Experts of a small language model: a variant of Muon for the experts, 8222 steps.
Below are experts of layer 7 (counted from 0) of a mixture-of-experts language model. Rows are named gate (a neuron's input weights, with its number), up (a neuron's input weights, with its number), down (a neuron's output weights, with its number) and show model dimensions 0-159. Each number is 128 + 24 x the weight over its row's rms, rounded and kept within 0 to 255. Numbers have three digits each.
Before each expert's rows: "comes after" lists some tokens at least twice as common just before its tokens as in all text. This comes from a sample of Wikipedia text that the model never trained on. Tokens count by the router's weight.

# expert 7
comes after: " of", " in", ",", " as", " to", " at"
gate0:102127205099126165142096125124155121118118059107179116145103178130107138112121126153135131136125151131129121137094119155145100140139125151130099129135164157108155111151118140129104138123110088125141074104120107098120147104109157144132155103091175185135098170120148095118121114150136107129085118166149139125129113166127139091155166109141141135146121084099131126113111159103128157092130101147150175129144116109152116144156113146141149138156122114122127148103148117139189100169097129
up0:141122129162122155104125144127125095139170095092089149088110125137159132140128132160132150112128099115106088139177146135128110132143136120170154158142131135123153117096141131145133107128121128152124119137139125115129143141136146134120098179126124129145156140125148097157115152149150113142075133118112118131141153117132120138112117117124120147122188100150146053083125103129133132111109062084191113121146130126084109122126156126095114090131154120169079128129156109140105120145152131
down0:103127100176149110198119106138145165147105138107097130143149136114158114161128139133174136101121188111168106145097156139105097138071147162133134126108145093121141129117151127078138106124102099153084114117137116123100125120145169135188164115111129127123115107113119166164141143128082145105151122121112152108153173130134121147157153126128167131128127130135076100113123107162103133128145120116135105116149167161115157127091081082123139143115111092162144157159107145086099116112121125

# expert 12
comes after: " |", "|", ":", ";", " September", " October"
gate2:106162147154147163137143143104134100137112118172108124113098106100141096103106095127140130173112104119084113139131134094125161134126144151173164159114140140151121068154105110102134144123107089094126122109130143133133121108111144151128089140181128143123141123133116111111134138190139129093131132102128151141140145114155099143170147147158174117127122117129110091144123172122128096169098110144142089106164151161124129127138089153134129113150143131120136161149135134107174110156145115
up2:164120120067128134121131132128140119172147104111080127162121114136137083154145124148182127173127137085107122117135115118136110097098141129128118128131113107085143122099099115100110156161072164110097156153125127172144119135096131109127127139163142150162135136123115104123119109189140129143097123110165132142119148137188115147132162108162154140128115110135118122203134150117126163102110134119121156127119175178145103164121102091122101129118123128142121116155111093132141123149187104
down2:168110099109160149106122093115140145143138119134088132136083155096104129090166120161133107118112128143115172113116157154099157146114147113098118127093119077161074106136124122093119131133118139132127113105169118139128198126117156155066139150140129095158140156101137115152121128103093157118171154115149138145126114128125142113114144110149069143153140121138118123152146139097091134116133138140133096126118164158114118095128118140144109155117118114142166149116114138147143140099122077

# expert 28
comes after: " (", " ", "\"", " \"", " a", " was"
gate0:101141096093134116165159119122150131140130090135159161156123141126141138131142067133117135107129099096128130157160103093124123128139142136159103079126126127095168133165138148145156093133113118141111150137130101134112133169155183114143101141156105114113116141112138159144158139152125145121130071148117135152172154165143145084106149135151190147139127120114150118118159094160112115115088141109131120116110103127088160132095078134141120113136121136131113087092151198093132098138111099
up0:140122118118131162118114084103098132100175094127148139165113151088132118145119136109064131143110114171110143169147098108095113115117128126134103123112132142110157134143115171117084081157109125108151135158152141135147084126141140125114123093145127101135115125152130140152172138133073149112151153115133107103063093164112132150112153150108141085130085145144150116153170145149148112116143098160099134143099122094149134098124154127149130146169075119148151099101162134115132118116140121
down0:101156100138129112150179166132136130137099127106123126147132091151124082122114139126184109134066143109179153085113121127142132135141146155096126155110155110124112077089126152150132136111128164135131114108137108109122093102116109117131124092135143152150109177109097173146076125113142119115120081092162142161129177117131082143149139146151158128128144118117145153127147166124125155129092133121140145161128181137132134136127099178125149144138095151121114109123109158112107118143152103

# expert 27
comes after: ")", "0", "3", "4", "5", "6"
gate2:109118149115121140117116168123136065095129168120140118146121103147175187111090118126092200131098103116118121105160119117067114144119134130184150136122119123082120125152119104104095127148144126130120153121115139162151165107130163163126136100150118106126123132052135121155147095148109106115106161136101163110145107137147097126101131140100115090161089136146085161147144146127101157146138147184103164116117118146139101118110117153139114119141151115086138112111110118118123119111109141
up2:106141107123159110168115137081070120096112135114132083159107108191117112154132165111165133155152117117155108149130107149129156139113153147134104079120131103097097125103136171111169121131090083181115134129103099131179141107100092072116143121140082143150146139135115122109106077075141141134126119119122090147142137159113101124126135119138113124128082149120134124112158126083130088141127152150102101104128131154090140165114135126134148137108128108152103099131135169151158099135105138
down2:098126122143110191084120148151094107125159141129092104102136196138135155108103156134111123168145131146104047129143149119118140093157121081103117135124129134115144170112127112128141116164117083171107132130105093161150055131104147091128129098143147131104131141149115129112178131133140132086126144132146107142148148152114168113137117099182137121145160114111139101123108142138133130187104107108133126126116155161106162163098100119129105088154148130129115112121155105150121113118142155

# expert 14
comes after: " the", " of", " to", " and", " by", " with"
gate0:134147173084119118119113132118144130116070123144104109174100122156166145134099138123121132133154184112111120141083089118146141060115130075124120112204105116136098084140129147150135106068074137125133129140112156142128119119147135139085148121124131159126103153159116163115118190094186141175114137120119134101169167130146145104110120066104130138112104164134150102114092106142129131093137146148126103113100108116168105108175134165129138102135125109113168151114155051103126158123116109
up0:112140111137126126094128161085098110142104133132149144146147122129170074162094110115146106154097113125187132096097140114114138148129107115192109110094149137145124110163131064168107136115170111107121106128168136080141140104128152096156173122114113096116114134150160126168140108136148130136151127136097111151141108186132124170122126141158098150083090164153111103151131156156140132116138108130103133157138135151127103176115139132165140105120120098109113168107114129140121157119116157
down0:093105155115126164133137082121115106141133162135117122154128089165091131081140109117083134087179148117082152133153125105109122065112090122103125140118130085134121109120138178164128163124074112130130095146115143129094126134173138127118129111117097176106076114135129147082162142134098142111105142178153116102118139160131114134134127129116121101151138121130132165139194088125136144117116120133147110102150108156125092109162113092108120161173121143056173136166130121130169081120147092

# expert 2
comes after: "0", "1", "2", "9", "8", "4"
gate2:123131185124106133122076107125079114149097152107147107107108151079078144100113107150109171111150129108086106160144109110139091130080125131147167161137132124119125119136100168106117133106113156122130142145112156119097117088111151108125126144171145105104139126156142109102168113098130091086099127115126146092167109113116149132108125129141151117120129154116095119165118197143105124170086080132134049093120162107129107111122115127122137160141120123128108157126135143120167141120114146
up2:101136135111125146111093137154147117123109140139147126137125134124057120130102081108117119142122144136125140107102121148181091115151138152101107096117145114103173145149121127156144138117138093141126162125108148165093118146115167090122161130070121145107123134121109132113134158150168121146136173140136143110126122067132117141096110094178103139136161110137163123114133112103125124128116160145171155109134119118125191102149112142095141111092101148060090103046123127129152133157129137
down2:165092089135138140110126118156092104126149122087107138138111106128157143155127167127145122096109083114166103131128125136085142132112128161137091132086151110147107123136084094114141125159134146090135116113138151120176099140135113149160129149117115155149115102168128155154149106176110152141161104149152132139118093120127094106119146159116154134153156100118130122146101119139119107117127122134110121111107108103125136126116121093108086139078119125127183144147120119163131126117148124

# expert 9
comes after: ".", "==", "\n", "===", " The", "The"
gate0:114103121124109166129122125146127177142147193123128160149127146158116136159119118153135182159100177146151139111093119149110098118151086146110168136116132155139124138095128149131119156113129140155144134117127139141101121155109133124161137104099130117120148083107159107139084138103158146125105145176128140091145082103170139164134135144135106146142128144079121165115177131133111146108136103119135145155190113132114126121134154114115102116121126137134154074133166149121120172110147107
up0:148097169189123168150095129116137088137165153136159137114155141166089136155129130152137135149105094131132109139117097091119134062153120143148137145130171160118135094131146104149079118135152141156133106162108113119149126139097130141085112148095124144111127138165115080160142145106141144127079117137141135147102092127108122110144135089131117122142154097180096108142153145132126121135088152095114162145118131100125157120144092127116123117119110100153182116124121096122144137063141163
down0:211093123163140136132124109165137158148157095179127123118108103115123126134095144146122108154119128143152139107154138114167135122132132129154107138111144115122148112097111110132130117175123142120135117066136093099116109157118117134121128127163100128095126151126041103129113133138084082165166144132161136151117126120135133116147109131121085134157126129122100162133078148171172135114097129135118095117082115150134107132150163128134117153127148111111104150140140096160139140169101126

# expert 20
comes after: "\n", " |", ".", ")", "==", " ="
gate2:150086121139105119129158112140141167150134145125152120145147117135100138111127124132109121132170126120137162116080184113099070147155139113151098119152141147153140115125124130141127129163109151170177125144104116110105086095117117114125124159132115100138114140162115116099155100149140103125130092098125128129124139152134125118094131138131121161140125140108115049110146137120170130154115158111187109085107109117109115100127129101170129092136153103137143125131146171143146150091124126
up2:131129156164094138131115128100131100158112089165145132111127122185152108134135121146115150102171109117106100088147154123118125116096125160152162142144131094132064140138127149125132136144126122086108096129135148129125115144124105132080152120143154167140138147170150154092137149121125129103135139120145155115079163155094125063093129087149134110104153112120092125106109103071126127162148051122137150132153125127139125119138102098113116094154132127111178143106098134103137114151110142
down2:134143115146110093139131121147148130126144149134164122134151132106142163112152133091099154109150123142069148105139107156130161092140131095146092108162153117151140128113135109205133118152115100150126119141144129200163111119203148099113152115128144173135146150134101150100091115094158145127107133174135155088102155160124151118121118122146137137102090103143134162141098114127221110152155109119110079123123149104151107145111121086092131120147098106179107129145129148189132082129128117

# expert 4
comes after: " the", "-", " of", ":", "The", "="
gate0:129104098131150176063108120141122118129178128096132132119099117117140117175115135133109145127111139143138083072100136138183157133124157113128085146153110097162153124141142122088161114127126148104108112107133168130108114100144144104163134154177121120093083164109128117110189104136114075127122127093063104115157151082149143122121117088133099131124083181120124125153111152129123140139142174153131114115114111142133143124136133116104176169128134139147095059120124055157123134153105180
up0:138103208086129168163134167144131144133122164153135135114133103186128152102131130148110094162110129118136155104130136093111154102127079129112131128106135093109146121126133129082180149170136114104151168135112111142149126106137136120116132134127118130159146089176150153098150105122107103117143128136103111140117095172115115158140120106096105125124091087131142114154133138126144114172132134143112169096107122118142121096160106135116108131134110122127145194132115083131139104104177109
down0:174141093170143119139134116098107128130157106124146099123093172125110109109129155134142122102122160155134104128134154109102113118133154126161110100150101159115130113155125098099141129101147105155125113129113097145141114110146149139117137126121151108125111115101103093136132108126105146157109154114087060128105170131136170161085110103097127133071140162152153102139166119136108155119107111123127107166144151141115164153150159107142167120118162133102113122133111101111148124142127099

# expert 15
comes after: " |", " ", ";", " /", "3", " —;"
gate2:132148138124136162146128095095137130133108133082114141183132144099146140139104120131138134174093140114137109141138162117089161119136153094140108142147143105151160115136110120077118110121129077125111138139122154151123153128133144121154150118092136113126128135130118094152111124091124162147124109129155145120133125131133138124155108126135129104111121153134132148053142146121086155118104193112118129095109109143133141138123152175127098131093122125121127127175129165112148158144126156
up2:112152132146128101158079137102179082127161143160158141145116115116136152091107124091103106126142127137133073083129154133146136118122143125155148109116117136127139104108134118110170126135148135099122151135135126118104104120080139148097142130137132135093089100117160083118128167101128121102141138136154089136116143133121136157122163120099132140110183047123126145133109113149103103118088116175100153099161136097114175098136127116147147099145156135146093135099150096150123124174082108
down2:117163086141126070153187124107151118113095182143112119134094185111118135109103112140124109188139141133131138142119142131103108111131110084113148100084195148126100142140101125153173129108118131105141091112165167113172082092128099118141103124113097138117126154129149138099134104139127171115165115118118100116152112130151127150107155143159077102143141130107109121116119110150182156107138154106088102104147154167118139153133153107122151130120148140127141145147110151152144097134105146

# expert 23
comes after: "0", "9", "2", "8", "1", "7"
gate2:105083117102085132118120120163169110113136210111151144114130142129135120132139091110134102120057115158127126123149113153162153130166138119165117082116157118110139127152142117137106139157148180106138124155122138101093117109110118123101137125135134114145117163125104185116168114147150127161166137122136132134128126141169133143130120146132136104170128131109126159130121157141131139079100096113115148090155161109134131114129125131118111126152142117099131089081055127105142142138131118
up2:127141135078135106134112119135061145069097073099144099111098140159115137115116143139144147150126108112121157121138125176175137144115105141096146123141116169091125115120138106095132121117142109175135166082117144148097108167146120128116150109093131134117102110107124106119108113156144151108145138173133153120132139112148123126144087141128163134183125127120119072173139148134129106132147158130147183107136141146149097117164157138142154151152118118138098164175178178134113152179122158
down2:163112134141123127105119126148145119120141134099081085123138132118145185121135104086143109168105123145129186149139119078110108084171174128102127092122148121102123141092146107126146106126159130126093165115116138146100121128157097165067135104114118115175143159115172094142116189124146140112160162142150129083099116157116107125093124072098114134068125133120169088091162115126101144114131106115106139116139135142132132137110148137133107108143156140125142153097134133175089143111129172

# expert 17
comes after: "\n", "-", ":", " is", "=", " species"
gate0:149157119132121146125108120134144150152141102118149106067137138115192117137086071143126113152101106122101119148148105125117077130136126133122138115148161122121127107111124139116171104132149133118146152099119134161097150124104132096106154122087118120116141117119131139114149131137126120129085094124109183121126163087155149121118109112150127149111130154107154139116115148125061115151134172126121162145118109127153106087088115117126117086164101165147128110119156162124170118126103128
up0:109126204120100180126104150136147137145127160126126139121100117137144138151119133166128164125153130126120121107120151114116168080112136137130091143121110141110174133136135128106159141101089150110081131131149187141084077108098169100169119127096121090151087123176156177143163140160121149115098138141202163145101123132108144128126161131151165131120143126116097129114110134135162098146115090145100144136119084141118096098145131163100133124149095128118148095185107072135155127104164147
down0:066122100143109099102136123136134089139066124103093108122180159127118095122130093145085109125125115164145095132101118122123123167105120178129113110147140147170101158133111150139141117188150140158141142148108113133133160150108117126113139181140146135145081144138136130070142119125097114112124139064082129121114118092117138162114136112191114116113100095129128140144115138140131149138096152135126155119117118104202143136097153134145118133139149091124117096171146128140128140140155124

# expert 31
comes after: "\n", " was", " co", " non", " al", " All"
gate0:129142118137107130134111127071133113138100169156119109146158157108154139095127156135090113128104192160192092120121179122142132155113128127093170161118088105130148157108084101120147091116137109128181163076105139132140119140093146129137104163124130150127166150146140160149110100114121122123106106141110117118120125101084120143132146172137124086143131161140126148174100136153108140120134189140156113130162152094147066159123107128126120142089117106131100115138178138121139122159160143
up0:095101142146115103128141097123148128141140160133149161131133141104169140121116099156162149101106148120130130115075140131119136158138160116138126137132099135141094126124101095125133148126138121134172099121122097118137137127115078121146145133119109121131171133107157118117080151061133138107143177129122134109123099077139119102121103106113144124158136173148119164079128149173117126125121141097127137094111115135145152124156157139107108132174092120112122141111141149097128118162112138
down0:147101104177122136164109122179096146149164114166135159134145120166153083143132146098160139143110124132125041134128102094134114112130128127150146093131137139118129155177145165072144100123129116139121142123123123146132107138162129074098092105107142150091131092111174110132124118113155136130112168126148093058107083121134093134104134087144132119134144154132146180130149122169138099165142128129100144139124137113112110116152117117126153158166111112146125168128103095117128144130117119

# expert 29
comes after: " |", " the", ":", ";", "|", " for"
gate0:143103132103106104105087147098144131146167104128154164144111100135172138128101158152073097153154150114124136173118168115097093154098114171146124103144107163125076081146103119143114188095140104134146098138128123147127141145101106152119104118128120088119123151118128098126123148098150095139136093121142113166116141150137096139148142092128143154160123087115124068082128093133156115111113121128097143125146144188109122137151090158123168092097138153151071112129097128106093126106181111
up0:121133134126134110142108095124146169104163108081139156107135130136150082139145114114173142161122087167115134145124137103118093180155133132130115144143132124076118130101154105109140070103179143092144125145128105152148137112126157119114119093137115128127104107118089138140115132133161146142124119153136115141148173107167121125144122156126108144092169137110144102168134157169118079144148099096118117150110128130088085113129147131097129143127139132157132117125143141160157111117089173
down0:166126155107112102098107105122098113150101128126125140145139086135090081116105121121108125139067145123129125130161129138120136067139120115199132134109131111118173146110105175138121164129115129180096068113148131128129112099103102137170133125117134154086145145134125108141110138183066132150165120092166155144131123118122119124114140120097106150131148109112122153163120148120165139135166120121130121112114121169110126134118151178114091089124142121132160147132087125126147108123096100

# expert 13
comes after: "\n", "|", "-", " Born", " MF", " Country"
gate2:127170118152119151135100183106154104102159136161138128144160148134112118126160111121123112111108115157107128160116124150107063115134131150105171153105120094136139112128142128122110157121176157108120136099119094129104156105142084149112146125124149134150112140147120142129132125091112129093150155111131133114136170154115139126104137135140151084159115091118124109060089120138133101069101093124126113108102152138110129078120130105143147110117103109159085135088068137119131126111123110
up2:141149112177122142105126103122087100117127059160130122137144124114144140126130170126140132139102156138137126091168120126091102144113129089108153098184142141122103114137121165109130174117184142126154142157149125139137141085127120118117128136157140149125150070114134167136088099158107110102149154115092107155174110109097127144093137079115153125108092113165125155131107125114114140122169167127149082148113102134137109148119136093137126118155121116123114123160156129124105106125127129
down2:103154121126121091115088137130109118172130131112125148131123181116141180085125138174116114151143162158120110098134113189094144165129109173162142145135111140107101101100149104121119147116140103114153134134148138119141171150157129089164099141130111077116118139107117138133118123138156143096111095130147130106138107104164131137091130127143165131160123111128131176150158125139135121096164121161150127151137159152133183147113127110140151099093135133153082123074152177120132089094128178

# expert 6
comes after: " ", "1", "2", "–", " (", "9"
gate2:132090149139123153104103131126170163106079123152148144133146116140148120098110124089113126149124078109127144133147085118143154157112137127121132106156141122133111141147143136121120130110146160104146108111132120085119094091133096138132158120048156118111137151135137148092103144076104156128161131120085106096163144122084156128153117147133093131141109092133188130081134149121130058112152101179066133140135128121095122125116116151102109116141134115115136104132095124131126165127152113
up2:109146101124152134086072150135145128128133059155110121150159109129121173141091087125129148159183146138122096108098114177163119118121131115117119100138148100108116112105105154096123123117132216140137140097109127156152129156137064100100117146181123158154139117126122111130076084150134168128094142120130137106134099158134093087121134128139121122148138162131166144161123179106134130165142120130146112077154131160127115083136103128115112095121127108136175130122109157088130159121133144
down2:153095156150137106180150171125071168123153154115149104125098149147124125098145144151105120145135149122107163149132111129094142116104137136146075089156096083116130102154125082143179181086121127130139125165131130092126099100155163112136126134147168169112144147142093109123106128183112118123156139127129126107122139135145127125113119155116139146154096111148098116109089130182138130094106094162090102115130141142146124137111147127095124119157096144168137096123151112169129155114188122

# expert 11
comes after: " the", "'", " in", " a", " on", " his"
gate2:128108130123115097155075080118165098110133109107132105104114136138115126135165117192147096153105146107145128150145150124113124133100143088152124108127142123133124125124133119115144098131121132129180124107128146132147118119129133127171130131165134086175148085132144114118146103116130108114133132120173162146109084092116163145121142152143114110087111163148177139124160141137106127095118109138139147137128171117145139115111125115184150147133109119125128140141156124174129130092128140
up2:120197093120122126077115152140129146162136115099129144100150130146107102132119154067112137109138110117129112073113102134122105064165146152103133135111139121118101171128076138111134130122109120126134101130127104147090130114140125148134088165133083160142165130159066165138154104114112111152122124122093123114145153153088141113168158138120127139136131115091100113145107131142149111119128150111129080097115120071125073121109153134127143144118104104134120153101128138114103133143116175
down2:141112145153113147150119096130097105091131146111145110160156080148142167116145140113111128114137106126107141095151102135090130085144148120119132123118166097123121120168154152074094138102119144185177093154100100100111061101104093119155106119157128134134107129139117089094127103143113098153152121128115106141120140143109150119125099108107157149128122145157155149148062165109110111133134111096163139141149108147121105119120100100158172133142115124133172095107114136096126121132160109

# expert 8
comes after: " of", " and", " to", " that", " with", " in"
gate0:135085083115161126119144108126144118118098091120114130145066117134191109135135099107092073109115123145072099154160130105118116125141097118149123135112107105162145116128133150148131123116153159145138147144143158175106118196103145123157090130132112146162119094138109137139138099137134167144095109136156119129155094122093124104159144130178126126141146111119113141172134151132164102140120172121116090155105089174101147162083132182143125108102170121116174148143111123097136138087149132
up0:115122116133101144148143115119156129149100108123120152157125123102104158119106111109081083092140089119138106128120115177138126125111130132149097118150094112122151129101131143153135168131137161149119115084188148163140154086156051153077126173140118156124121135113145114125148105140169098105127096151076157124093142106132124149140112119113097073112110162149089132111109136129120082094141137121129116100080130148132091102118121159100164173110116075104130133182139134128114147102165084
down0:194148135154165079146119131143152120140140148128159079116091128111165149107135109163158127139159137115165142112125135169105145129107169139140155123109136133147141074110126111101110136168119098137070103115101137130125158109104121137185158131126099127124149176129154136154119142099138113162117068126086118150099153146153104144091115128090143155135101163127096155104170109120139129124147152114108130126147171113140169137157106155121100130149110145169163109146142092137102092130094090